{
  "num_hidden_layers": 10,
  "hidden_size": 320,
  "n_experts": 48,
  "experts_per_token": 2,
  "d_expert": 80,
  "d_shared_expert": 0,
  "hidden_act": "swiglu",
  "moe_layers": [0, 1, 2, 3, 4, 5, 6, 7, 8, 9],
  "router_score": "softmax",
  "normalize_top_k": false,
  "routed_scale": 4.9,
  "balance_loss": 0.0149,
  "balance_bias": false,
  "router_z_loss": 0.001,
  "router_noise": 0.1,
  "n_groups": 8,
  "groups_per_token": 2,
  "init_std_router": 0.0269,
  "lr_router": 0.000631,
  "num_attention_heads": 5,
  "num_key_value_heads": 1,
  "head_dim": 64,
  "vocab_size": 2048,
  "norm": "rmsnorm",
  "norm_place": "pre",
  "norm_eps": 1e-05,
  "positions": "rope",
  "rope_theta": 10000.0,
  "rope_fraction": 1.0,
  "qk_norm": false,
  "attn_scale": 0.125,
  "tie_word_embeddings": false,
  "parallel_block": false,
  "init": "normal",
  "init_std_qkv": 0.026,
  "init_std_o": 0.0,
  "init_std_up": 0.026,
  "init_std_down": 0.0,
  "optimizer": "muon",
  "learning_rate": 0.00539,
  "lr_mult_o": 1.5,
  "beta1": 0.95,
  "lr_head": 0.00855,
  "max_grad_norm": 1.0,
  "warmup_steps": 200,
  "schedule": "wsd",
  "decay_fraction": 0.826,
  "decay_shape": "linear",
  "final_lr_fraction": 0.1,
  "batch_tokens": 65536,
  "max_seq_len": 512,
  "doc_mask": true,
  "train_tokens": 446500000,
  "max_steps": 6814,
  "dataset": "wikipedia_en"
}
Below are experts of layer 2 (counted from 0) of a mixture-of-experts language model. Rows are named router (the router's row for the expert), gate (a neuron's input weights, with its number), up (a neuron's input weights, with its number), down (a neuron's output weights, with its number) and show model dimensions 0-159. Each number is 128 + 24 x the weight over its row's rms, rounded and kept within 0 to 255. Numbers have three digits each.
After each expert's rows: a language model's description of what the expert responds to; "comes after" lists some tokens at least twice as common just before its tokens as in all text. This comes from a sample of Wikipedia text that the model never trained on. Tokens count by the router's weight.

# expert 20
router:074124139117112114110150093131131152115157150137151169112120116112118096086135114092133099139139152132086145146145103087120160122140117119145116089123161134115086090163175134127091133113116088156133110145116152160136170093125154119118121132116166139137111114121099146119145101113114158113122131124158118117152130136125084162141113132138156120136144122125105114109095122097145130125133130183194162137158160136101134129128131100123143137107103146098163107136144118111166148111106087
gate0:077135138134133179160118076125128154113134119124120144115160107144119131134144136069134126128096145135124104158121123123122090117172138099079146136115106166123148144134154136134127138114108135116127084108127110119088168094108103133145103141116088097146106137094095094089082101078091149157162087144126146156121152143123117101130144167098097143110126128099094119132139117125133146166172119146126192082155104062129157125108146099161100116119116146130123120160101160107125152138137186
up0:153114150162109138109066118175158113108129142131103106116180134137132064103135122119113134142099121120136123154120136083142132118116137108076108116122129152154123189140181107134145127082122089123111131113108119127133116115110141148137152142149120133124080151088135139107066140104120076132154090147121172162085138079131130134115104137114137119135122111114114137111120141067147152159135119125127098127133133109103151123134127089143160116128162126095123124104121152119086125095108148
down0:127112095151107132113117149092153174154158098105138096137127065084139150136100096108124115137137151110141115103192104164133108129099103110101130132154149153146126133119138134151143136140153121085113147151163160150154140145122078114117179145163106104140136122100137163140093138149138073131152139102140134144123087126102169115129117101125132158110163110122139142121138121132124136135119097118144135185092117137129159116137111140138118148110124142117134103156101135154129146155108125
gate1:115098075137108114130137126105136125113109161142130111115115146133128120141124112121124121120175142099135147132180102123135095101074117145155140149166109139109100151172089146105091154098108135188116109131131149087101135143131107136137125117148129128130111158101074126111135089152138138121132146150156090108159113066159120147122160156102129102152193121135163099153085156126116145148113166127149113152143126108102132167120109126136157159114121154145153130137091132121124099120152132
up1:120125124141086138153142097112140108102171116068143134160206133114120135113103118125097094113122132166124111117116165107123143084140145100081153103119121104123122133143181134102146152107123108118137202120126089171113127121123137118135164152116122152159139132136164151113099160158155171139150098138136081146122160173118130124118127116134128141110130122132125137138124118114128126141097072080121133129081160121125164103107165144098155137112098093105102123100104078146088158109120140
down1:096131110073079131168144103087158161129139103117160138108115106130127120116099126126149108113120129124117125117139127115100161205156169143083076136148112127087112124126158172124149115097098138148116114134157127130152131129149144165158158115177129183144138146118102134172112118067137114110097144146160136134128137149105139082102130118129126121148132126106108115135144062119143141087160117144119126120131090130111161093122090095117162164104129137143117136168144102146120136119111160
gate2:145184077091172132099147141162139179124150127163088119110175159107117161110089062155123106149155127127158106144168121063131147165114156133112118112136156176120131104153155149127112159142105113109131110103081132138088132095123113150167126119144193144090085142109138122161142109143122135102135093123138145090113104151095092119105140117178152125100131122144109102147123159123144108136113132150185166132103126116153148100166121191145129133152084112156141090150159137138129110154126113
up2:191100120162099106112125103130155139120128154156114140096088123087154113125124113147126097129172170101111119150123132147133094132135135159114142098114124150140131144158149147152121161168075117114137078130157135132098123119120128119133169168128115128115149137085132118146188121124105137098116116097141130120127138121107153101109144136133149125105167093151105113143141130130110130139105121113138164119103131129123105108132151122152118098086119112085142114126093167157119094099138135
down2:132115165149109161136134166127107151140121160138126109130079098105147137172151163150104118095130142108100113156123151130145126121133133136135194134143105124152143115141141090164139123152151147144111084157142096118150163146171171132160138132145130133119124119140128101137166108129124173125103147109146120119119120124107138093178149078144104169146100169133113150143144149084126122103118070195091153181086138123120096116125169069156145141119143088121092131135127169115148150135159098
gate3:094140156120156166099140186126141121120178110154155109119126149083126086095119117129168122122141119180155126142146117107088124137117132134092097103099130139112109119072169151137158139145129132105137152187140161155149115139173139111072152145171143149129151135105087135156093115135167172187116086134155078188118115119143123127172135113137133117118097131082087139076133131129132140145129199116113130143095123149187133156126137105183104146112106115149147138131124156096113131173140144
up3:150106067154185144110103139154133117108167144148096093129117122101113108136123142124090134182071146153165145139138153140143166164113112153143137124120110148121171111152156094122163118089095120159141097145154121140129098123154139177139130109112169167165120121166131104119133143117117153131117109180110106139118124143092105106147107133136137141160082134115162132106153096125106136105149141109109185087120123135111130103097149127099145146116125108159128098146151142103144122132118127
down3:168131152135138110114131141089148089152165117118151186143123152117118126113128164099115122144142139137113115134163119080089141157104119131108111156070111113135095128102139148119186129101130100147163136123165111110124124130166150130138145151125112117103178133175139164109141141125123108123139115092077135162063122154088145167120151144110107136134119121101128149110108090140135147117080174153116120138130157163145129112114104129074151146139144177165153193150109151094151114098127127
What it handles: Digits in geographic coordinates between degree, minute and second marks like 42″W, plus numbers in table cells and money figures.
comes after: "°", "′", ".", "″", "N", "T"

# expert 3
router:158133111154094155129143118116126152151140111097109108130091130138116123108104119156138127137118171172120162171108163141113156138126103124136097093110142105105152109175137144105094123133137102157147136110127130135115146089130143045110079155146105135114093104095101148133143132103130103152136128135156123147108177128138130187123115118114114107088072134164162121129128117112155119122135168178148163122124110113097119115120111077187136166093115177109134114123160103085122107142104112
gate2:150140133142143122131146119127170125105109120112093136147163143145126119101132123164077102144118120108183148143140094102083126144144084104120120106112165101154103123136156140118136132148144150113117110125133122123133129154183122115142100134140145136101138125136106148137146127172144174103102138153118153145103090135144111077108139126096104101126153181159100116108132095114119138124158144134087124151108142065114094136099133091139160127139149164129116144107099148167144129117117142
up2:145159135129138147141127121101143105134097152140129138131120152160099117105122104134097123177171111152097128113149119154176087125150110148172112147158141135131096177105144116087171164126115164148136141125135121164133120113121122092145105083167128124130118090102149107124120132082069123159140108179157106137107125137154165134141120131128096126118114087140113129082152117153143091123123112159085115125105148127165148144165118142142131166143127077129106116085126114093132095130095121
down2:100118110103088175099124122134125166120125134117115093072084121104096112109132133120133134135139139073115104113076149093159168100124105117128137141115113138126151108136140079130138098158114157124101110113152112129121113124148124140146107142089159141124144122144162106096166131113091138112105080127088082162077133146140161079130122133146119134128137144130125142110146120134107138134140103116110149119115110129137148095139109180118125100130112133107155129116135107122089115114120103
gate3:136143113100120133115164132146113126100145116187101150126160119112185115148073112126097134111114130128162150131133116125144122114153108074080146118169126099162091134141125137125161076094163124195136145110139178123155099149141127135153142146098107122126187151130157124136110119090126093128159147148106088117105124151157160124150141148082138134133079137113155111131143137113083104119162108140116135128121112122131072093104123142106101134133152131158099125135160126117117154146129164
up3:157108119157102094096133151141170125153192136077138137135127113126084091106122142122103129125142148158137104083117147161122159104134117152170096106105116154166107119100158104072039142119136160125138085168120117133149108136166140119131123130142158140114148128137148119100129084102090118070147117093120125117107160118145159106136157095134166085081152142121123135118170150167124130135125124161155127165122133132146144125144131153164146147105136143110136144112154120147139125091121116
down3:145106132125088103132091127132149118118158086125143137152100160104132130130122109197161150086065126118123144135111117144211136142101100081135150156104113145123153133139196110133146129112165089121156151116129103116126125133126084105115096136096163098125102124166128150158083139129113109135126146175128154128131122136144147109096111086137104127133137102134135120125078135128126145133125114111112195130139119139160105162092093129110131147166160113093085111120119132130115151119148137
gate4:131081135165149116121146169198117119142146109161099130098148132117115126146120143110140095149108114165156150143124158151143163088119158144152119158138190173128109135159176135133093120128117139155128110147132129102164108101147146176140105112129103171093152149136118122075143134126123185116086134123152133164127170140121080158138120101133104143129153129113138097133092144125148122138127124140133159131150104142143150147130087143151130062106151171157129137164168115122114163114133139
up4:121143150098139141136127105101099105111099122103099118143108141132121091160117114133119108128099128144159141138148128118083119142120164111143138101131147139159117114139113108142101148132130105141141077136140121109111141111101130147108128112174130109137139085100159115136102137103168123108045128126147115111055101136113122093127148126159116138129121099136121152160125112115177148099142160116076143116152120163118133116115154172107110145133167099132120061102141083085164120124104144
down4:142100149121145157107121108174104141126084138145165145116131115159115107121117095160161102123154157125140106097106128129116072076105173174120159131143131151143146150121142096098098082175122070165125122105125120082088130087098100171114134138082115146172160102091147128159145110133120131076175119099079148182100103095145141074102188088113098089141155125140147100129151183133118147110081106131151093130126132123125112093132152128129136153134137137152092158107123081161136147127129124
gate5:124107132111121151139114127114119107145125108139109122099117159153156085144142108128134096126173174130136114134149119136134116163126115131105123174174140123109152037173133121143087120136141117126070115170116104107144098132127140181122130175127146123119139114140142144136117130111083104133206151110152204129104103091090132119133108123089123105098133115112146113130125134101154145146144117154139113143137117123151111112140144146137154158133131102098119117181142141136147121166090156
up5:098150140161120114138109116156148132125110145134159151147145112130164157132123144124104111099144129158146127130111122143136120110101153117108118077117135165089103147120149154088137127109151148092139123138126129112089133144116124131100110119172106124166110099170136147156194113152126160128095108134137072105145158153176117160131074121095119109096145121144144148151124145193102150082103133132154140089092110140117147169185114136151130097134081171152094133109126132193109106152082133
down5:114122093125171137119112131120154139109128140106090084115130161092189126147095151128149137095117112123131103121134119117107116156143162151132112147136098132081154151118157123151129104123123160154136107133110146134142127096092181139149151135121101109119143137059118119162111132124132153105149128161105179130164146131125137149111116140114099111123108086178118112115091112094173132105109096150100102102108128130127117079129149061106121107143104114097114149129120130132137128139110146
What it handles: Mixed tokens such as plural s, the mo in accommodate, New York, November, and numbers like 22 or 11 in tables.
comes after: " New", " |", " 18", " 19", " App", "ed"

# expert 2
router:159101128099113108149169102128124120166136121132142102174135115114104125133085158187162128134142153190094144143106125103133108119117131148121108126152085116124127095129085165129085102108191106192128140119127118137125122119131135125154094143093139153127128140102107158118119132101103116132139113152136076126176116116122098116134115145121138117130104128144117123148101134157131156126137162125146149127110149098099162140148121123149109124119160148140104090121138125123138123129113107
gate2:146182079097192142179142130131156148121125154105120121144149113138113124097157145118133114137128162184133120091117130145152110137137108170097120121137100101128136139103152147125127119145150114124103106098086103153138091194110129125140152166131111136127172129119184155108115159140131146122124153144115152113133100128117114122117131130139116158186138123180137141157124158136147138133095130169109124135086122117077153145147115177142105149132104170171141165124101143126133149125118106
up2:141123168116094098082139134139111155157107108154119136155132139136099112133161115132096128110103110131097151094129105119091135130121103114141120105138108119112141079112121122136133106095115171136174127174162143094141136102113138117120133099117141104139114122117106117151136056133130136142115176136117075123124181131133147139145145094102121155075130120104159111114114091104125152106110149155171156144148125116115092110150177082155106109160171066082128099137069128133133147088182132
down2:160142159156146124117089121139154124178130111162134135132143107114095147127117123145089095094141131150141129102126134095127131137068076133147132087130153134123108147168101144121117131127139118098109116117110121175140145143105139095084128139162105074071126146137135137097158116100109073162132177108155106089130137140083160094160164119093122159095114171136146142110060099100127148163109141100149160114095113120117143135104052146193121112112099100100123159143153143126083113104088134
gate3:134150133157107117155081083118109118160118113118161098126138154128132140121140169139195189143111135136100121144133140158106104093133111120063146148077097105131146129133134121130089143118152114174144140153120152134185128140128135110137128142152171115107096098100081150105117141094134114123125181114115092136096134098144108111150096132119119186122093159148099126079101108161086142114125091096108126099080143106137139136148139139106135121103159123124132086159163142133149147111130133
up3:113181117096133148126086102131118097152113127099155067102120154129148144089125153142130194135126144100107126156128136153075137077144130132072140147101141139137151139170150083116096116149112157173147164121132141135145124114121129113100131140145141126126128115102124155110132148116130108104098185105090100135109128162156098131151154136137122143101097132156142117071120104159089114129105084095078110096128148148158140125156177108159128139087138115145143093120158128146133152137150122
down3:084125151117122151110120115111064125117132113107080143154145105130083110122094110141165087107108126198151134110128142112146086132143096121115146104143160137115157105129120144108121122093110121156101126156118148105115137150135155154125128116154125136111115121189093153188120120079126127085113095113114110061136125165122130150140143127112184157136120151148164146123127167103105089105151134086139159143135140105132114155096139122113135115116128091149108158104119118108143188204142100
gate4:132105162075133164113140132113126106087167113138128150144135134117114161144119123159101153155125109141164081108105109131106123176164133138129112130098144157121152129109135164143114108128146147157127104155115117154127166136148152166141116151074114123096144134125106125136109106102142092146179132129129165134097171073098126147135096114132140096131163125097144127107157083156175135154133120110115125134087129183110147090149131097127133146106119111140089110159105154105122110112123103
up4:158108090154112071102108101120099127146159138131116140127147158108176118146116125143116133131166160133115135149115140150082126105127125110084131148104107151171147170153166109118110137138120153132109136131142113124180121186092131107133126144122131110141098086108108108118144102134128113156131135090106118126181112133177127132113157141104133179116106119113157113107105164123094088107130157161118088118135130113158096129130100149128139118169137149129156120127152121144145135092159196
down4:157155171110126132077120159116101105175112158136160151131124086142090128151120162115133153102111078119131081150107129137154141149137163153121148096128131092137160132127150145097097132095105111084076139113108091114095152108092143146139151120126167113100143155128123107163095119114141138114090150106140107158102118101175138128124134066098131122103165136104135120130168120138092117187124164095143128135142146106112150116124106107137095166105137114131145109084100138102146162109146148
gate5:172132170113144115106134089151104139143173107111124104096145134134131127114136111165129176161150150108113138105136136110116117139072123142117101103117169089104095091124120142124141139056142137163129126162145112094105135124044138118109138154115156135114119140095141125158130092172140138130089132161200118091098137163104151142115103123110111144162098118122154102110143131102122124216145154144146132121142160119117148094112127105096133124136150104128114109132133191082156110132142124
up5:117114109157132142099152148071109067134155141139088164166118124133116129151157105120121121068119126077115135121075131180099108112157125128110101127117136127119135152128165153129113129157108135093165156126098123176093148124161152123193151149141140118126136117167152115136174113142115124132140175123096153173119147081079074142118131122133096108118168177131140137146115152125136128100111128109137103165144099135110109131174125094167128156071120115134145146127104113167098148115104156
down5:130115094132119157103151125096121132146151123119100131108085103111136143144178126109161128144110118169146137139102161140075099158153154103139112162144121148110097081101161157152127131117183088131155124093142143151101139080122129129142136134134139145111142129112122128126166105099107143095118127187128102131083092183127131104120154102115163126143166108136124103103104083122120123118111087132106118127141164151117141125133134142137106090136140123121144112176128132088097150183070140
What it handles: Mostly the word "as" (first days as mayor, broadcast as, X as role in cast lists), also to, than, including, until, name.
comes after: "ed", " such", "s", " known", " well", ","

# expert 12
router:169094110124120121128127092109123153157131132130076072102142126108138094113088122124152092143061137154109138136114175092121139128167124141136112105137150100111120106136151130110106093153164115136122161118123118132109135113162135123093133134086102149046133101116128116136141129076149103137143098166151103115140132139159122145154090142079122111112114116136126125130150133076152133127121113133089139108131137086092104140120119117121115120114123136072170141143156133091093121152105135
gate2:140114124125096133165182129149166131129149150172115126113104136141153158109097106130129146097125132115144124106127132157151135142143150134128138117123125148114138143168128169148093123094112166114169125129172126171077136109092136140164142131112145126103103108125145158113120118122179073069126137114152131136128136108172104115157152135139107176149106135106120113145120134129161110144132121135144146148095135124143178142101152089141127096091122177081157135139116150142127147135168128
up2:119121132175187138084064045128108116155139128137168147129178125096065114160156134129109150127114119140132115142152125123118123090103125137150095130125137121120135123102078110100145102177131124119101151127116122113131128163183132129098107149162117129159149122149127140109120136099117142161155133140108097122141104112097127142150096134064122090136183144149137126139120131088110194101130123111147136112098101088134071113165153148103116119152140105134155108152146104149111128148110110
down2:129108126129146139120140089110132117115140118123110108087141128106162137133106136140122146117110125130170090128123129106113126081117134141153099162098140127115132071126135165150124139164130163126103113140100063153121128115123085127140136146130136132183160139120115113131093090114139105142127145132115133092114144101140104146170101111108119125150108142152148111148125118110128164112083122133120168142113138117111132119133161100152139079135140146076117075149137178109096080120132125
gate3:099171124132108143138147129133160120152128106159126125117113137128099118157123117119153115088114160146147168129106110137088153153130123105158147131159120165100126093148134075092158129100164134132137120120115118156145105114091113125160127089116132139145057168120145154149107119151169141102137129101139144106133124167142087167135147110129139113166168139133130118144105132077150092120095073125152127128126102086128099144144156098117114115131186133151130114119110130151124137105095152
up3:135144105124169136159123080156166129090151137149144128116108135106156116107101118134158123115158158136103104115119101127144109089111147112112140153108089068131168126163120074100139177112105179130111143147079143089094129118125126103094123153115112110141151096124161117135084108152102146139138141104123110132157118114142155099137052105075151154132124157114114109108128151139145093104134137093134136113124099181114132136174099086128131109154150120075096138143093109131131137115162113
down3:125174157161130131132151114154139087137144100139115144094093132149117150142133128106110136126131144121103156108132134165150116113153141103129176143105128113131125100138142093165139117103127135105113201160125122128141120102117129147133125105098123100162112132099163133112134108139109108149108148121145147188130117153147100180142139133162142150135108135072111086179128078172215101121155147087159117119114124115123101148139136101154121085143165106079133133137082099146128110106155088
gate4:136118127124152058135104099146116119144146114135132124130131145107131122073138141104132114142114060173130160116106075111108112127145192104135087134104151138148122102110077103160145131088125140106102138127173103105097107140152119167125122143127177120127121125105131114127159143120196106140103092146089119134124101101103077145119151106124156095090089120141187134133155142131125177121137145132142150111132094136158114113104145116095105155102186081181169142150155106111136132154106135
up4:133128109177116171149097171083121140112157127128127154119125141114139112181110135137099163134136164125144142149171152150104115151146101152115148109163116091119095150097126163109120125187138129125095154125105116163122142120132119102110091133094101131168128118149117127115135126098101119129115154125135098146152133154159196108144125125145112112131182140137091134099114091143142090136110144065118170131111134111123135139159101140121144142137072152087140127115149126116127093136153157
down4:132106116151120165162124120165145125147121108114165120140156139104186158128130117107135143133140092156146134148095108134148122173088154102117133120178135112159158162163148128130117123160107146133146125154131098173111151122095130111077102118116150135171132122113150131081151107137137111110113142113162096130113116120128068151131067125150087169088092125099143171154130088144115137129110112174143124125060086101112113118124109134149155181136138106174137137110188090115139141104128124
gate5:157170106104107127118152070151085106109141104124123126081113078123115136146115135135135126105118065097126131135130126081140128152059106136142148129148141106128141159154119091131082118149184123129138078148101133124097093179126083112155146118139108136135142106181117127132131092122162106128140150159162145104129121111154121116083114111092147123164123116132112106166120121091139140101103153132146128154135132160128113095092094137111176098092150085091131143122161117162092182158166122
up5:102100113146124112133145155120140162122117155168149147125120140158117149110165156123139147128168216110153134108104108171103111104180154131084147134124095129136135109162115114099163143104084154132079162096150119133117169125096158173096133144122137129160095142104115125123142138164138141160170161073140093127133130135109149128160133138140127132113125156134128123127140159129108135104165144147113124158150142086133151161136155160169100120116109124149154137124140125125142094072124124
down5:189110113144133156153122084152142155128108108163095087111097106145184138129127150114131102101108161101160117126128106121134165106143136136168170091115144156120131111146137082134119112144155154071100113123144108134131162116099151120111113136129121169093158120126169138125140100134147134130148110154156107155090132159146084125141119122109109146102125100143160121107080111131102159132126082145135126150119130091142134129149112095199134155108167113132157126132134162106132100131141133
What it handles: Commas and linking words joining words or clauses in running text and lists, such as and, or, that, from, but, which.
comes after: "s", ",", "ed", "es", "ing", "ation"

# expert 41
router:111066118095114110125118133110145119127134117091136110143146120177104164116104127132141111173103154144101163169101165114112143160145128138131089148105150112113100111117094175145122158139137128165130164120107132119038162109131119082103110136159121104097133126138147126112129087130111132140156155124151102112123177121114111168123133119118072162102090130103124114139099125087102140145137134102145169145132158140130152173098143128147118129134151156114128081082127125096091084170123055
gate0:112121132154114113146111077129149085117137125155096130107129149122120132147135114125180168093129135125141103100130112154103123153117138166123127167116146118118117143131138089146160082070126102194120109138119131104145091130112142103158132122138096143098109141078150124112124174141133161096077128145160113086133081120145115150102162151095151104150133130161113135157106114075127123124175131108104102120146099098145131132134115097127100115115134151116141155081084116134116114179139114
up0:154143130119122164121098112112091117158095137084096135113175126160128095149112133110089110133115122158154154144141111166146114161146119123159133161128108075115131143140107139105152158149154111154127119120153137130101131128098112142127154137096090101156142152088124116150158123123131105121125134093128130106160111142086128134137118134103112142093148136108148141107156134127180093130143123103103100133119172152161143119123188170134107113136108192108108069168132168117121145125115138
down0:165144163072142124149121125147195164107111115149110087146124128119110155119140113126123121113111133141188149094108128092122153103162143132138130129125071158124096075124118110124113113121097157136054105096139107127134120098151114142165130126136173097079154112169135094078137110160119133098137110141097131172144114143118128107153133150151142138100136120139125116146123186130149128148155085096116138094131099153138149149144088139130154129121168123116110142129138100099125088086113098
gate1:126119133138092138145125129148089102101143112089094129127088103103097161121103092086135132112106132107142150096125164110084157120119121110114157114115204107130117100126122103159103107125140108130116089157124122089128087121096159090118167133137136133172124150144109110118118109130119109113092133124136136151132158166132172165156106139125152153136116126113099102124144141105126123121160130120111166105194127130115113137134130098135121103177127129131142151113113151154089117116115126
up1:097125158096131188131115107173149159123124112113159112103132135116115116128165088168123111087126121155093150119084126138120125169095148134105120127112108163118109163130129110122178104139157116102125151117112101131142134113098119166126089162130130103124111087146077115106113185072148128121130118120118110119123154103168114117125160123099173143135125148144106105127135101138133140146159121121141128149070117129151128143146124139142121133106158126128135108150078144096125137114110146
down1:125124139161184163120180117158121117122137129086168118133129135088119119150105143122130117160119117128159134141105144128115149124159132131149120152125137123182092116107138092123105141125149143143165118164125151108136077155109097106129126110110115107170097130113138140181177080141145150079123128109150054143147077111116169110124141119187121124085139139131099137160157101101157084148097187118139126152151130135129055111133143157136116098137128135120107097125118094132141138183118133
gate2:136161176116109113159125070133156113155087120115147155130095112175154091124108139111091084148108137128133139095166163106130164107148131121125127116161147090107116123120081121075118125103122159116104132152110153109149129129114179153101129145131138127160103153119141108191168118128116112136093109157157082094140132140130134095159160147101148121120169108154119101117163112098139120088086143158142174121105156107158141115154121126120137121151122144131112161135147167091145110129112132
up2:115138134121111155141072132149138112141187101103120119125142135114127122131108148123156115120132166124144121126080169160174127107118120098110101104145108106123111120133140128155153101135103118142117137131127089105180089141187133091150100122097144123129107111137121138128141136189149109169166160141110136153125152136119143147136137142181118132139087157131129120156126124131114089141120081126097065105108147115120121131151126117100146097110116144125147087072138126144093142108117093
down2:140113118169142173142135097080075116119134139118096122129115136117132120121074129108159121173114138132130133137105085103127185118160112154092137174140133133164130132107131157123137118087126089087163147136121138134097096115150167094130142152090102178129134117149153087133177102113130123117147109117109113130154126144086176067120149126153148090093116129129100140141143088121112161095137160153129104146132121156121113104102164103142094110137123169115142138115149117088149140127165143
gate3:148143078121184121150100114129070159143163108113154112145121114165176079137190105079125141134106123152114116100150131156150126151145121148077084119138137104115121135141119093098122144089132155137148081100110104151175109163105128161155117127128129102108117156082116132130172134125124133124126157178121143155140126133128103143099112128118151106151118112130156144135115134123099118114107094157084110161114133129128110143061139146150115148137151090164110119074140125109135149155113140
up3:126137136106141183148074114137118064124152124150108152080135119135129106144145123122104120144129134150154160126107116131130133110110139122088086094141123086104117129133098142123140109148113142125100159127095120114152090122129116132152105130106144129162134095123142139154152092109119085151144167132118145150125142112174162194137167116099118150098112163150174153088129173131117091119104084145129083142106105171117133111137104185094151136107139148105130118143110131101168122126132156
down3:119167128137107118110140115105099121150187148118108134168145148142105136140149140138119132143139133143157134102083113138066107156105160145158143143129116133113142116088113159142113141121071093140090135139097136117126042135108190144117125131159152114120166185162098127154144109085109089101118119138148106056110128115111073140115138169119129132148129081133149132085117120117149098126154170166145078121113107145115137101109118121103122136100181094106122114111129151121128123124199166
What it handles: The word the or The, plus short pieces t, s, ot inside names and words like Tootie, Notable, contest, assets.
comes after: "'", " of", " to", " in", " at", " on"

# expert 8
router:193112089090106130141119120109153138147127121098164128110085121152131138130127099121121099140124176158126123128118113104090109179147103146117097109091137096120081075133129142112139144132111094162111140112118140156111162088091141091137128174141131112060107146105149108099139109139109119148185141162098122112107158121148121141106135154130117136136100123142147135144117111120118164136159137117118188111132155144120124147098106098126110158114168173126139120140156069109120106152119129
gate2:078120138132120152139154141131122122161123076163098131162118149139184124117085139101155120147108159130113105124164148128159111107127136121148125089129127080112132088130133145126136143141100146147140049121140142076192108096139111109135097137149148118126122141172123127112116139157156114120137134124154106167127118112130144153110129179139146130151161159146114111158131069106129133152163134188130126119092148092109094114092158096097152174099122123165160136074136162151107129144129147
up2:170153104121080135154104174130124136062129167103172122118145110131096117142140135151075122123146123166119150154118124143120147176146122132094119153123124135109132165101118128141097115099119126136146198133130135170097144131144159109131148113112117154123139097126126111144202147154134109139119149124103142133107160114099150135129131116083132113131071124094120150119121161119107087154089092098099147137138115128153157107160111134173088073132146133097097126172137102111161131092111107
down2:158135126131198118118128150162096175102105114160115098149102076161115084097105108107136098129095081155133100131107112123151131106149114097133101105163123125099142132156134115121084141129119149129136120156151139099110160115133143169135120102117138152105079122127105158117147114155143079126129159128159075084089166103128147125135103157124119109156112142142111086135064152123137134140089123152110180151136128142107146151113138155105112095113150111079107149104127094167128142105095113
gate3:137084122076094129147116148086180120109101159134164163138116145162129160155156158149098095141117164117141129127095106132156109110146134153112100099120118100128146110130141116122104105142147143135143103098074115109090178105117136068142107137144158098117119142140159125103118085133129162140151109140112120109111111125146161146141107106107092129129110118114097122116116145093147102128142121138095172074098111099095134148102140139136131124149144140124158133143115078115136131169135113
up3:158161149166137125092125150114096132107150105077123114093137108075113116119072132146102114132151093155115144102125117100106133150137119087159147136098143130160093130118103148150164110129123151142103170134174133152147110122103143145095127143128123152138107123122114117154128116149114117130145139118158072107153129177073120127118163178120156126121122167157140131118111106166128115148122134100156134127137139172155119101131110106121127135117140109109115120092145155143159154090131108
down3:076112149131124121135142163157140130133143129142098141153145107101150185133155120121128156137107135118139125135128155136117134126139120140085112128117132084106115113137160136111075156131143143126146086140119123143122164138128182103111087139135148132097150123093105096128122140118139122101138129125157100126098147109113039147135126144156113150101113131137124109097129105083141102114144108184131127099137127108108147141192148158114138133144100106118139110147094110102121101138143107
gate4:110128118136131145170145125131124096131080141138106190087151140121137125101125117133101116167101108118096125125096118113159121092124120102094162090102150157118120174161082153116146076152122110188123145105130144145119119114129157144114149133162120146170103105140147134155171135097123149159127157101116133144106132102099153106146098105130150177103111153111119140096145167117127130127123115156090110113102135175152168132135116142146151128137147120145117124150149143122157138146081134
up4:100151038140126130180109156117100137102118153132100162106111145144168136123141100079130080168121121038112124119111103100114085108099124105118098127078126132112128109171144133183159129170126110143137134128151140136100110131154130149119088164143131151121178110150140128071141113123122103101125099127081113117119118094115136145136122155129115161106182117121141113147112105143128081133112109125159120061128113112144120122115120124126109118138119132135106136162144132082113138100142127
down4:122158092114192149101100125148119080101108171158108165140167160139171106094079126101134105103145095132120112140176145143077134128043151092202123133086106095103114154124138152098118111143103142097109137118136127152111140133117121103131128093134170133103169144108140135114142144122136109152092106157129133120096138132140113113070085143086134140114148122112150118087106144158096091073130140139123137140119116127151086092149111113114106102118128153144130107159133148075126133123081180
gate5:116112091138140126134154092148138128110102158162123134121097123103138104127121136155178121107146139123087157064156127156128168152170125136147107127183102114108143122136148163165141120121128106150103141107135167118088162161104134111098159136118150155111145091159097159138126136124130173091095096133168111137128156143094104143126143101109119084165147164168173147156128126128120130105130160089126108156078124123189106145149102130126117135090120126126071140110104132105122105128110134
up5:162109124104145143096142121142091113156150109101129135103124125130181123113136107185131144114117147153112141185144181136093104167065100132110111119151125158144097124161103164131142121148125129117141108118081095186167105124119135113139101138133109147123145135125125100135168115154113136161147119189122163124124104165174127110106130090159147124150156120091130122134097193113126104142150139101156156151104150138137156101150128089112133122151111170082126160121177127126099125139121156
down5:145150124139114135158174127122108127147171100110103140104138122130186165123139141134136110121124174129189098131097130130113149156092079105151114129168162154146079105122126137099098096137149108133171139122122109171104111143141143150139119142089111173145145107146134125144122128136114086154164134127162144116145104165144116119127095110148177182185117143079148135127120098161116112183111140142148141141117145109074140102130137158110099146188136128093122116110138117130083137157145159
What it handles: Articles and determiners opening a noun phrase, mostly the and a, also The, an, his, their, its, often after of, in, to.
comes after: " of", " in", " to", " on", " with", " for"